python train.py --num_hidden_layers=10 --hidden_size=160 --n_experts=128 --experts_per_token=4 --d_expert=64 --d_shared_expert=128 --hidden_act="swiglu" --moe_layers=[0, 1, 2, 3, 4, 5, 6, 7, 8, 9] --router_score="softmax" --normalize_top_k=false --routed_scale=1.0 --balance_loss=0.0137 --balance_bias=false --router_cosine_scale=20.0 --init_std_router=0.00822 --lr_router=0.00114 --vocab_size=1149 --norm="rmsnorm" --norm_eps=1e-06 --tie_word_embeddings=true --optimizer="adamw" --learning_rate=0.00345 --beta1=0.9 --beta2=0.99 --batch_tokens=131072 --max_seq_len=512 --train_tokens=729800000 --max_steps=5568 --dataset="wikipedia_en"
Below are experts of layer 4 (counted from 0) of a mixture-of-experts language model. Rows are named router (the router's row for the expert), gate (a neuron's input weights, with its number), up (a neuron's input weights, with its number), down (a neuron's output weights, with its number) and show model dimensions 0-79. Each number is 500 + 50 x the weight over its row's rms, rounded and kept within 0 to 999. Numbers have three digits each.
Before each expert's rows: a language model's description of what the expert responds to. This comes from a sample of Wikipedia text that the model never trained on.

# expert 5
What it handles: Suffix pieces ending words
router:546514469451494544382624430501494537453495528437514521490543509522458546425526504570528482446545519536454473525527524448511575460496499462590457516582495549561591411534418528466518525461481492588519574581563511534554447404531468483419608557
gate2:483456484497455528483505569476501546629479484608422438520524485495528436495515415501504429471445438583535517489537490440472540562472516509386483351445440499473503487521547506484526494577532387515511532405528548555556524564489625403466487522
up2:496476497490423515423582490433565555559484512588525454540590546448452519504514494564487496561531457530473508460527461442452542577510490487522529484505432496525515512513473487416446483477474427491533512489573599631552472527517575502492623545
down2:577522413578487535396512457571511453464516519477494473496512622464521507590524489561523534477490553492421468472423544487438550511504457491509512464580515530451400513455500443440490519471508503384500633412513380401391500408454541518486453550
gate3:434564410512452517514478466511526584578454519607465442526532556517506568537561589543509455517593515563516504449426526522504602499533604554513495505530508513486439472531454540420504506462522446522499554532528627414496508468522396511508566485
up3:525443456529529495576486479504536559471527545601523458425491547455483467471556469471502576608542511600608483477450552520570626500427529474475519491562515510477520462535515564426576424549521418475531477605540472599433586497479449440485529517
down3:491430593541374502526409628485604490526457567540495472443450450516504453421602466517486447502467505529485597557462483495454523490592480505500523553557455477540416552539457551559555456584582504579600488491613501482437516529495450467449461482
gate4:494482519537468599486389551533476510524610560565604509447478629473525494468535570454561568493538605498552468484513563488488569467457541478507438521516587567561506451587485509475534472466560542505495490477504432527434511489475441496581513485
up4:543446601492505553461421489540513612551560528582444480562510497495475408531521560490542536493510538370582431517503512461486575500484492531512605506464485549420549443505519463369455405462547453445584524507481569502439544430499528439514484505
down4:556490532414487464430443502494589497501490558506499475514423623477493523441430595493505492556405583407578470471476523475556488489526503450436543494504531575570469479511494566392561529576599498491554625532512510483529488476541458533559516472
gate5:538546532446528615423460502531479562438548551532592571478521510487572546528499590488482450520475556461389487554471444521511502475542476507499492538549485505512534451438435467436548417487521526531497364470499451504464575521605395523472382418
up5:498489488427522574499438490566529553500514555465577543547485505536497543501514539488419464516561530485510523506429482468453586491444513512575544576522474451538487422520495418487552418567562522468510370485483513519501421519647439594506363499
down5:495495492562496516435467464456512473485485403571605504509485541505408474521513467538572550563486504475466395491518497477545478460500534495501494428515555511467510559489452561506439485578493528458494511390457501512509460522546532472683538425
gate6:423500427476564423521525552527481543487424500495539532481478464501509558510587559522438522471425588370557463543457439420422489532561540453472511559512482496463422539528452424544497507481460522438530513391528418501554451615512554564507431385
up6:485503583518501541506519470608604510505502473488560411481504578474509410425498462537485511482563501478470522500471585519632491533426486483483519365502471454518641528545596512447491486546494441502466421444459576492484559422492576443488452572
down6:455433403550483519562501470446456515555587485455558560443509514507495494477488502526511548429611466576451569468498544530478459507510559519437578522479453486593485533502454514614497520424635557505399505521485560458520449512554470546446463517
gate7:512450522485476434451531465430428437563461540455448614531539521524507440440513517441434555453465438627483504485444446435507516434476613367444545482532487552445477464481511465527442479551530515487495516482572461494438473497583411403511476478
up7:515491438554565571538511497545594539463514575526501423457478585446514575512472453538501446572539479356560543548502527494456476548481447466476475515506414509454558472584489520496477546487411498498469398500494494481528575546539497602553551553
down7:599518547498597493466519463519433489510493485513527503651370580425581516451459486442503514476471546525515426535434510519500415539432533497534417520530438450489419450440535481525559476419470551517538584516497560415471522541483426519555564475
gate8:474425479482480383505582418449425462455567544513509500442569628495448462485452448441503493479505520514431490444517505483523403546558471476522530500510430448522497561516512460473571534516508502501604501566571562543475475580533569516473458535
up8:549513475455525553521420566485592569558463484548457512555428417549561519471513470591489479530491558515552510581542485516475583434457527574448500478542539516481492430422480484513407487517494480476444492413478411480515470500478474556514520516
down8:567469424485590485499469411487510492449521536479511503454473555559610474443454497529520498446486524526415510473470523479486564454447505435477438481582518459500480531539512456555570590456508492524527609571481461440552431496497485495442481506
gate9:496483558439550505504412501468520603575582467531527476500488545544532570522539426555530510434495484540465512465393539566484488456563433472417474512503495467481463478500510485501479522480553540426432533484509392516487437493477469521423523576
up9:507503537536489439500527473503527571528528556505427485453518504493524449437493536461407525535603532521599581570554491460472483588451618514585558482521492549552497557466507514511514525501440471552501471484514509440483538480525491535606498541
down9:435554427523518471472502515487525502479538579506451432535466447460450530423400507555458552514504547500581446525553508450460629441476533486531568507504516559447503498496518486468517518468568564486472462524506409487573514522510509628579464477
gate10:509413436462494510496510485539473433440570492545523435498523468531481503549562563465396452463435429498600454408472471477455513480513540552477585478525444429524456507468627485585623557524506578519479585471462604497403405512386532435459491541
up10:534580421503497566555476530541506519552487439403515589525479451597570538515535489561561527527567554533519468554475478522533564578521513502553474520463536497466540495537506516480416531562553397456438458453475477480572524618544588445504490471
down10:479543481461505466569452519421462477457484483506514542497455481525456634521424448380534606566430463565475452586489502541448489478452510558546550529532437456449501582451557448489478503505525395509593497518446526447568513495511483509492583576
gate11:524569568542518465532432574537500431569418467522450578412488521440551509558541529454498544442511549561557477438498534449492526566471510435483495450430475477525516537533473501449454526492462483463434452364462480528502483518574477577487451442
up11:555600582512468439512523497429428424512430464467515539460536564485534572540497427558530529476592532529568463484495570516502417509443431436421443559505497421482583525516582546467448505504495449469396461496533474539559502492497477564514515482
down11:472407471489495498459492457524606486551545504449585571504529536496475398442526554528506454528501576477518518503607576457482478562487468441575457469586455491529539398527514635450518554512547542463555482544510461404536525507519486439344547530
gate12:489571539431518442510520518451596477497577500537441457586527528565491443456449557431498535478540506506431455504458565542387474464553594495556460500482477485502493515539481513436484541612467520559430521528540489456556504572506516599518498551
up12:471456470543556469491496456526486540438439442435496561460454491471512542496528500535521448401481474479579512510503427401634499558520433462469536472561513487477525415477460466515489468458451454471592512463470399461490530494475524443473494399
down12:480460417480513539474497571478551524532564524558469597499411530497489522434545520474459524414512544541513473572426523465513557462392444466534416475433475493488488468416547449458560467551497458411544498530511466463476573521529516466369585506